Experts of a small language model.
Size: 16 layers, width 256, vocabulary 6344, 30.9M parameters.
Experts: 32 experts in each of 14 layers, 64 GeGLU neurons an expert, a softmax router.
Training: a variant of SOAP for the experts, 3817 steps.
Below are experts of layer 2 (counted from 0) of a mixture-of-experts language model. Rows are named gate (a neuron's input weights, with its number), up (a neuron's input weights, with its number), down (a neuron's output weights, with its number) and show model dimensions 0-255. Each number is 128 + 24 x the weight over its row's rms, rounded and kept within 0 to 255.
Before each expert's rows: a language model's description of what the expert responds to. This comes from a sample of Wikipedia text that the model never trained on.

# expert 15
Word-internal pieces and suffixes like ive, ial, am, and ordinals second, third, 2nd, often in names, sports rosters and table pipes.
gate2 [174 129 131 143 116 147 122 135 179 123 133 126 131  83 145 139  63 124 101  81 183 110 137 118 154 147 115  62  87 110 141 145 152 100 132 119 158  64 132 127  97 121 126  83 110 165 133 108 124 132  93  94 111 130 142 178 150 150 138 113  98 127  95 135 146  84 152 109 145 137 109 114  95 144 140 127 163 151 151 115 103 109 152 124  96 129 115 106 114 125 114 152 109 101 116 132 126  89 159 109 120  93 146  98 136 155  80 103 184 105  89  95 140 151 128 111 127 120 149 108 113 137 163 100 125 160 130  83  73 144 152 154 107 131 109 130 127 165 108 130 123 102 129 154 104 133 107 139 119 117 125 172 103 140 121 138 116 114 110 151 144 141 128 123 113 154 126 132 121 147 134 110 116 180 132 169 146 127 118 145 113 112 199 146  99 150 142 151 104 136 122 102 190 154 149 126 138 136 136 137 134 124 118 146 102 165 120 114 149 156 105  93 127  96 126 107  97 142 118 170 143 155 114  94 139 108 114  91 139 129 166 131 102 133 172 153 137 134 113  99 146  98 141 132 103 115 144 150 142 110 154 167 100 137 101 113]
up2 [116 126 153 117 119 111 146 138 131 118 117 182 150 149 148 129 124 113 156 147  89  72 170 116 124  87 136 119 102 119 139 139 149 179 121 128 100 143 178 124 120 129 117 172 169 123 151 167 151 138 151 122  83 134 146  97 127 136 143 130 182 112  99 104 117 144 115 148 147  89 116 108 169 125 141 115 113 140 105 156 126 149 121 140 127 103 147 134 146 106 106  94 105 176 162 169  82 123  85 137 142 165 121 148 104 139 112 118 149 139 136 139 132 153 150 120 101 122 150 170 128 106 165 115 138 122 106 101 148 110 139 105 140 142 128 136 160  95 164 138 134 138  87 109  98 137 111  72 177 126 143  85 150 103 143 102 142 167 145 153  89 117 107 118 138 127 136 110 134 113  94 149 145  90 124 117 159 163 126 135 145 121 131 112 148 169 149 149 110  92 155 146 156 121 118 124 128 120 138 120 116 135 110 114 167 138 157  96  78 146  89 130 112 132 112 129 177 144 103  94 110 154 120 180 125 169  97 147  98 112 125 158 102 118 116 135 140 127 128  91 115 158 122 100 105  99  96  95  66 130 116  99  72 138 139 104]
down2 [126 105 162 157 103 160 104 156 125 116 134 124 157 147 149 134 128  89 131 121 106 151 138 109 134 142 143 198 129 126 148 140 164 133 144 129 110 151 149 129 133 156 111 142 136 119 102 159  85 175 100 176  95 122 140  74 104 109 131 107 122 109 100 100 106 133 111 196  98 149 119 126  78 118 103 109 117 145  99 139 103  95 153 105 141 121 102 120 119  97  98 115 121 137 135  94 132 133 128 192 121 176 133 105 134 154 114 117 152 161 122  91 134 135 136 152 114 137  75 167 114 147 107 123 149 135 137 161 149 108 147  84 163 155 133 123 125  71 135 123 152 146  88 114  99 139 143 110 124  89 119 126 151 114 106  92 131 149 121 113 112 114 105 135 172 130 125  92 140 120 142 145 173 145 137 148 134  91 155 125 170 152 113 144 164 128 113 106 110  92 106 139 155 106 131 128 150 169 135 175 140 122 107 114 162 165 135 135 130 132 104 108 122 132 112  72  92 163 120 107 148 148 189 110  99 131 118 177 124 127 103 164 159 117 140 120 138 112 131 103 121 157 112  99 129 135 127 122 134 174 136  76 139  91 125 107]

# expert 6
Middle pieces of Japanese, Chinese and other foreign names in tables, like Tak-ag-aki and Sh-ail-endra, plus CJK bytes and score digits.
gate1 [130 136 131 145 107 120 112 144 129 136 136 166 109  77 110 167  81 121 146 126 144 115 129 148 133 103 110 109 103  96 166 132 136 175 148 163  86 112 113 159 168 107 131 132 150 108 124 102 174 165 119 139 131 147 130 134 121 114 152 146 136 123  74  72 117 121 130  81 117  79 151 117 150 103 101 139  90 158 152 156 111 143 105 137 124 141 119 148 139 165 103 125 129 127 135  83 127 197 103 105 150 104 130 141 119 177 123 143 121 162 155 156 114  99 149 149 106 103 122 111 148 127 165 151  79 142 126 148 141 103 137 126 126 137 137 132 154 169 151 142 127 134 106 110 107 131 158 104 108  78 138 112 136  69 131 109 121 112 119 142 173 104 109 119 129 118 162  94 131 116 179 103 136 101 128 132 143 102 133 143 105  87 134 118  98 162 139 107 178 137 150 125 163 154 103  90 124 150 168 151 157 135 128  94 122 137 138 145 114 134 128 166 139 128 104 111  87  86 161 136  91 130 156 125  85 122 129 132 117 169 163 160 123 181 102 123 110 100 116  95 119 145 138 106 131 126 175 138 160 154 114 129 119  90 159 121]
up1 [117 117 110 108 153 116 109 133 131 106 109 169 154 123 104 130  93  86 114 126 148 107 121 113 117  93 164 110 112 102 139 146 127 143 144 169 140 138 139 174 133  92 133 123 139 102 128 128 161 127  98 133 144 100 100 133 115 144 132 104 134 126 105 101  95 167 137 105 123 111 128 142 129 101  85 104 118 132 166 114 114 103 105 159 112 119 116 148 119  98  85 173 169 133 127 124 131 193 133 135 128  84 144  95 116 126  92 162  99 116 112 149 116  87 121 100 122  58 122 110 162 104 142 151  76 111 153 163 127 142 104 157 149 175 115 168 123 146 156 145  96 124  63 108  86 134 146  88  75  94 161 160 111  83 134 150 123  96 122 117 119 156 113 102 132 152 135 100 106 119 132  94  84 147 143 165 144 107 114 141 133  98 141 165 114 160 138  87 164 126 143 130 120 134 112 103 136 153 168 145 138 138 132 145 103 133 100 151 142  97 128 151 122 127 115 112  92 101 139 130  99 116 114 141 116 158 109 136 156 157 127 154 158 127 115 129  86 133 122 126 110 158 116 180 131  85 147 130 164 183 115 125 131  95 149 143]
down1 [124  76  73 114 100 150 109 140  84 172 116 128 133 104 154 116 114 132 100 102 140 133  85 123 137 107 134 125 123 171 136 135  93 152 166 105  88 131 113  55 111  98 142 109 145 137  90 120  89 142 159  97 157 151 138  97 134 159 110 135 109 125 146 194 128 135 119 147 147 111 106  93 147 130  93 105 159 110 143 155 148 105 168 140 124 163 110 161  96 157 150 152 133 136 138 156 118 130 124 126 157 133 137 143 122 119 135 130  99 108 137  98 166 100 164 128 185 151 171 110 113 149 120 152 183 147 142 166 128 127 120 127 112 145 112 132 169 128  93 130  88 143 118 132 121 111  99 160 138 158 157 144 156 146 153 159 117 151 111 130 105  97 105 115  99 101 134 136 103 104 144 139  71 173 118 137 145 133 114 135 163 145  88 118 119 109  87 143 113 141 140 155 157 143  57 134 116 111 129 107 120 163 100 165 163 126 126 111 174 128 150 130 125 141 152 130 121 151 123 124 178 124 112 142 116  96 136 112 108 138 105 110 145 135 114 113 125 107 117 137 121  82 148 125  79 121 109 140  76 113 152 112 113 126 127 116]

# expert 19
He/he and biographical verbs such as joined, returned, appointed in history and biography text, plus digits and names in election tables.
gate5 [158 121  64 140 149 133 124 147 166 126 130 113 117 134 155 119  70 139 120  91 136 133 103 123 157  87 157 174 123 119 102 159 138 168 172 118  86 138 153 165 118 148 104 126 148 152 171 137 106 155 133 153 120 159 117 158  89 104 118 165 137 102 165 151 135 126  63 107 152 130 110 111 171 171 116 159 145 121 124 129 160 142  58 116 115 132  94 140 133  94  96 129 139 132 111 128 132 100 142 142 113 126  84 101 112 143 140 111 116 131  77 103 147 114  95 125 131 137 121 139 127 109 119 120  79 106 146 120 157 108  62 172 145 144 158 145 129 143 158 132 129 143 144 101 129 105 115  94 120 138 116 154 129 101 107 110 135 145  82 103 117 119 122 162 163 125 138 147 148 139  60 142 136 126 109 127 120 106 123  93  90 116  87 153 138 157 185  87 129 145 119 115 131 166  99 101 175 166 129 135 106 149 127 118 136  91 107 146 156 134 149 137 141 138 127  99 150 152 160 167 123  93 126 149 110 146 125 109 153 144 116 151 136 116 159 116 141 120 111  88 136 145 132 102 135 119 123 122 130 185 131 148 124 116 122 123]
up5 [130  89 143 137 121 110  92 124 101 131 109 150 105 135 101 131 148 123 127 176 123 163  95 123 172 148  90 129 133 160 130 113  94  79  54 120 140 155 130 110 131 128 140  98 119 141  73 119 150 110 129 118 134  89 132 123 201 165 136 138 113 143  99 100 141 122 175 120  93 123 154 144 116 107 123 119 113 144 132 153  75 117 158 142 161 132 142 105 162 146 148 109 125 130 113 118 124 137 116 114 162 127 145 184 140 137 119 150 141 141 167 131 108 130 196 114 114 121 111 115  97 174 144 157 135 116 101 123 139 125 158 145 172  93 161  98  93 104 110 136 140 158 138 133 144 168 116 158 143  89 145 101 125 115 143 102 130 126 184 136 118 138 144 115 151 130 126 104 120 150 181 126 136 144 150  99  97 160 146 120 160 155 160 115 106 115  72 125 120 164 116 101 124 121 164 133  90 123 131 145 158 100 105 165 150 135 113 138 107 133 104 141 118 112 141 171 103 129  92 103 151 175 117 108  96  87 106 137 109 124 132 101 133 113 116 146 118 155 130 141 181 100 120 108 131 143 158 145  96  96 116 102 120 112  93 112]
down5 [121 104  91 115 147 132 139 175 135 121 126 154 130 149 131 108 153  99 108 139 145 144 157 163 100 109 100 160 123 115 102 137  84 121 112 161 112 164  95 133 130 141 119 142 134 113 135 162 112 137 156 134 155 146 133 132 143 103 112  90 113 119 133 116 113 143 126 153 111 142  78 141 130  91 144  93 125 121 159 164 103 104 111 133 120 131 148 134  97 143 111 116  92 136 123 134 111 151 201 115 143 128  99 177  86 113 145 152 141 165 138 152 117 118  89 107 115 148 113  95 117 137 113 115 163 104 166 117 145 135 152 177 164  96 156 125 114 123 145 104 129 146 123  92 145 134 142 137 137  91 124 102 106 120 122 132 147 177 131 139  91 150 103 136 141 133 105 131 124  74 157 105 148 131 114 133 109 185 141 129 144 151 140 171 146 149 170 121 124 151 134 145 139 130  76 152 162 112 161 125 158  86 145 112 115 109 106 137 103 131 142 115 108 131 121 138  89 142  56 125 129 160  89 136 128 153 158 104  95 116 121 112 141 109 115  53  92 115 138 112 120 142  86 120  77 126 101 189 174 139 142 158 125  82 113 156]

# expert 31
Words after percentages in census demographics, such as had, or, being, part, number, and word starts like cont-, dist-, St-.
gate1 [ 84 112 122 175 110 143 156 187 126 150 121 118 162 133 144 124 131 171 163 156 139  81 174 146 101 134 141 125 115 127  97 170 149 109 132 105 151  92 148 146 131 125  54  80 138 111  94 138 163 118 116 113 119 139 119 129 132 122 146 154 165 110 115 136 105 159 106 155 142  88  94 117 134 111 138 144 136 153 155 129  74 104 115 152 112 146 126 115 130 142 114 100  93 156 167 148 130 132 147 110 163 108 118  97 138 144 108 120 125 137  81  89 130 139 122 139 152 112 136 138  80 109 125 110 111 101 157 139 113 120 131  87  70 120 113 154 139 147 139 168 121 107 121 168  78 113 139 118 115 157 117 108 121 129 123  95  83 137 184 123 158 153 138 164 141 127 107 130 138  98 154 141 149 104 108 133 166 135  85 100 143  81 114  99 140 117 147 152 122 149 154 137 124 140 155 105 121 155  97 103 104 139 117 120 155 142 128 140  87  90 115 120 180 111 153 121 119 130 185 129 134 146 151 160 133 110 175 149 175 123 178 139 155 111 120 135 119 118 136 116 115 166 126  95 131 136 135 160 121  97 125 120 119 146 158 101]
up1 [140 135 130 185 135 116 120 194  80 117 121 101 150 120 146 123 102 170 114 148 125 124 152 128 139 129 170  94 124 154 116 152 146 148 139 106 133 120 142 164 132 124  92  78 139 115 108 101 148 129 107 129 150 112 139 132  91 118 114 133 164 128 129 133 155 142 129 139 136 103  96  97 100 144 128 122 127 128 164 120  99 175  97 139 117 131  89 145 155 152 121  91 148 192 179 150 176 108 152 113 101 125 121 110 170 135 103 123 156 156  97 115 183  71  72 123 140 136 129 101 104 128 110 139 114 111 120 142 124 117 118  96  93  96 111 123 148 116 144 148  87 115 128 168 136  97 157 134 122 128 144 148 128 135 138 119 155 124 175 108 135 130 126 147 127 142  82 153 189  91 181 128 123 130 145 127 127 114 115 125 159 106  86  88 115  86 136 130 127 122 147 139 136 123 139  64 154 126 169  98  97 142 128 145 163 151  93  97 101  84  84 139 151 117 116 125 166 145 147 113 106 156  98 159 128 134 145 144 129 123 184 148 128  96 116 104 110 110 137 113 131 137 136 102 169 149 139 133 141 100 124 136 150 114 149 128]
down1 [111 147 111 137 115 131 139  98  81 179 165 119 109 168 149 164 113 139  99  98 121 112  93 161 115 110  89 114 130 163 140 132 159 129 152 125 138  89  77 114 125 125 167 136 107 114 173 155  79 116 114  80 123 103 101  99 167 111 162 163 163 117 149 121 148 164 103 119 131 123 107  93 158 138 160 178  94 137  98 149 108 134 186 137 149 145 106 129 151 131 100 208 142  89 135 172 127 146 133 137 145 122 110  69 153 138  90 146 139 104 114 129 146 132 129 133 134  90  81 165 132 124 117 108 106  82 163 121 174 142 123 130  98 133 151 173 120 117 101 103  91 104 108  98 121 118 124 108  91 140 148 107  90 115 149 126 106 154 159 148 114 146 133 164 128 115 104 123 118 147 122 136 150 112 142 141  91  97 124 111 148 108 111 117 113 158 131 128 139 117 146 170 161 134 125 127 115 163 158 160 108  99 129 121 127 125 134 135  90 138 140 133 159 137 106 151 100 107 112 157 149 124 140 151 151 157 152 133 129 146 157 128 141 113  78 123 131 125 148  92 116 144  99 160 132 149  97 107 130 108 137  87 121 137 123 134]

# expert 4
Opening pieces of words after a space, often capitals like Bar, Gr, Cl, War, plus lowercase f and open parentheses.
gate1 [ 83 158 123 107 152 125 165 149 126 173 120 154 144 144 156 161  99 149 140 107 119  92 132 134 154 108 127 154  88 159 149 142 157 116 131 183 136 118 111 113 124 138 166 125 136 111 125 110 124  91 146  90 125 143 113 121 142 102 142 167 142 186 164 105 124  84 112 105 126 141 124 125 134 159 111 157 108 159  81 146 120 181 118 169 120 118 138 115 145 151 157 136 114 140 135 123 108 154 167 121 102 151 105  92  94  99 103 159 111 128 119 111 131 165 149 101  88 191 162 115 151 121 133 112 137  80 118  88 128 106 148 124 131 116 159 126  93 110 159 111 160 126 114 162 128 171 138 152 167 165 128 116 110 115 112 134 105 117 133 154 135 154 154 122 120 112 161 140 106  88 111 127 145 148 114 147 112 109 134 139  99 132 154 120 150 117  69 121 110 140 125 117 146 113 138 116 102 102 128  92 135 116  73  85 141  83 127  91 163 161 111 154  92 133 137 154  94 120  81 123 138 119 152 163 143 149 155 128 119 148 137  99 126 137 156 136 134  76 105 145 191 131 166  99 120 115 133 102 138 119 141 150 123 158 105  95]
up1 [140 100 124 116 116 143 129 101 120 137 142 146 143 129 146 131  93  78 143 102 125  97 137 166 111 126 133 132 181 130 151 122 129 136 104 164 136 100  98 130 106  77 143 122 132 142 142 135  74 152 127 132 119 169 154 127 150 102 153 176 144 115 100 150 154  96 138 181 126 150 137 165 122 137 107 136 119 125 131 161 145 157 126 103 116 104 126 152 102 149 102 138 126 165 135 117 114 105 178 146 115 116 153 128  99  97 113 120 170 114 118 145  71 175 155 138 120  89 155 179 139 154  98 138 168  82 131 103 110 149 145 132 140 107 134 107 137  84 145  89  90 122 118 111 123 174 131 115 140 104 161 125 111  96 124 120 144 134  80 141 151 158 126 141  89 176 117 129 126 123 123 116 136 158 146 138 128 133 121 179 100 150 141  85 111 124  88 103 149 127 111 102 108 131 143 137 134 133 107 128 137 141 135 134 139 105 113 101 124 129 132 141 115 114 149 122 113 198  88 138 112 176 152 126 178 158 107 139 119  88 168 149 105 106 125  97 146 121  79 118 172 162 110 108  70 120 163  98 143 110 118  92  96 148 138 123]
down1 [108 143 114 117  57 117 151  78  79 138 136  96  91 171 145 143 139 106 128 108 163 142 110 131 156 103 116 137 128 104 119 133 126 133  91  78 114 138 113 117 134 147 147 164 129 145 157 150 171 153 126 130 124 123 154 127 143  64 144 123 112 150 141 150 119 180 118 118 117 151 107 135 100 157 151 136 127 118 147 128  92 141 136 132 132 149 127 147 138 127 100 116  99 104  79 129 136 160 140 145 118 137 140 124 153 116 119 129 113 157 147  94 140 145 163 128 112 106 143 129  88 133  93 142 107 160 105 116 150 163 165 147 106 142 178 102 120 136 166  83 124 155 115 114 185 138 139 135 144 129  64 143 160 107 128 113  83 169  96  96 138 159  92 113  86 152 154 110 142 131 161 104 119 120 114 122 117 105 103 143 122 116 144 114 142 118 185 120 124 109 121 132 191 120 113 149  91 123 161  83  84 159 123 114 112 109 126 180 167 137 121 101  93 138 167 138  94 140 100 122 127 177 123 141 148 151 163 114 137 115 123 133 123 147  94 105 106 148 107 132 128 138 152 117 115 161 156  83 122 146 118 125 112  88 140 119]

# expert 20
Month names in dates such as August, September, plus mid-word pieces like -ar-, -ani and adjectives such as heavy, hot, often in military aviation articles.
gate9 [165 118 125 108 144 140 139 151 111 105 120 135 137 168 120  87 147 122 144 121 128  90 163 135 109 118 124 132  78 114 159 167 150 148 106 147 104 119 150 152 115 133 149 125  78 145 159 144  93 118 128 153  79 106 143 128 157 154  79 149 201 139  90 109 182 127 172 122 159 101 152 105 114 129  93 126 126 140 153 109 136 133 146 141 116 113 125 131 133 116 200 140  99 147 122 127 151 109  94 126 128 139 108  83 120 124 135 155 123 125 115 135 150 147 134 106  96  59 154 136 101 132 140  86 130 109 141  83 162 115 136 135 152 108 117 138 139 113 107 124 141 113 120 105 127 171 149 117 112 110 142  78 108 115 159 124 138 168 137 162 161 152 132 114 124 118 120 117 116 111 110 141 146 149 140 151 115 129 121 154 116 126 162 155 141 110  83 137 164 158 149 114 134 147 112 104 125 117 108 180 132 168  98  95 103 138 164 156 103 137 114 179  76 104 117 142 170 122 106 101 117  75 128 112 108  84 144  94 141 121 141 115 108 107 144 144 130 166 113 143 140 123 133 103 138 123  89  83 161 121 180 111 117 110 125  91]
up9 [145 115 162 111 101 112 140  82 131 121 108 138 133 128 139 139 133 160 119 115 111 144  96 115  86 156 141 117 110 132  94  98 129  84 168 136  66 108 168 107 148 132 137 141 127 104 113 138 134 113 107 138 162 116 109 132 151 149 141 125 101 116 158 135  98 155 113 138 123 132 141 115  96 167 104 137 136 148 140 117 115 103  68 100 112 131 105 141 150 127  97 163 151 130 151 144  82 124 113 103 142 155 116 156 122 137 130 109 126 148 115 139 134 106 149 102 108 127 113  89  87 160 155 122  83 135 110 159 137 107 118 118 110 103 133 104 159 124  84 117 113 103 152 127 121 134  82 127 154 139 135 171 135 185 164 184 147  79 129 128 149 156 104  96 146  76 119 117 109 130 167 136 119 150 159 108 137 127 137 128 215 113 125 117 123 159 115 163 107 123 150 159 133  61 149 105 143 116 156 114 140 128 161 151 134  77 111  80 148 164 126 109 160 101 133 121 129 161 150 147 112 122 128 141 161 174 124 161 111 102 135 172 136  77 100 140 113 133 104 115 148 139 130 121 128 100 165 123 140 149 116 150 180 126 135 119]
down9 [131 127 144  74 157  90 137 125 166 157 118 150 124 124 122 140 147 126 132 124 148 117 146 118  95 132 138 110 161 127  73 104 152 156 109 147 149 159 187  81 130 113 119 127  99 111 127 178 110  92 126 159 168 154 111 125 120 104 137 137 191  99 107 141 124 148 119 145 120 177 106 106 121 112 159  92 130 131 107 153 130 148 126 159 151 113 136 138 113  99 123 109 138 171 161 123 114 147 131 132 144 129 174 138 112 148 123 118 114 167 140 160 119  98 114  99 108 143 114 160 102 105 151 141 142 100 152 118 102 109 143 129 130 120 117 154 127 129 122  83 121  81  94 163 106 148 144  65 106 151 121  61 125 145 142 136 171 107 140 108 109 136 130 119 136 150  97  87 138 125 130  89 129 127  87 188 113 176 160 132 146  89 110 105 141 139 149 157 105 131 141 151  88 105 133 156 169 109 126 137  83  84 149 101 137 145  91 108 122 108 164 105 135 113 114 163 118 163 144 122 134 166 119 121 140 134 125 146  96 160  99 133 121 124 147 131 156 108 121  85 136 110 112 127 155 147 184 143 145 104 122 140 149 146 123  84]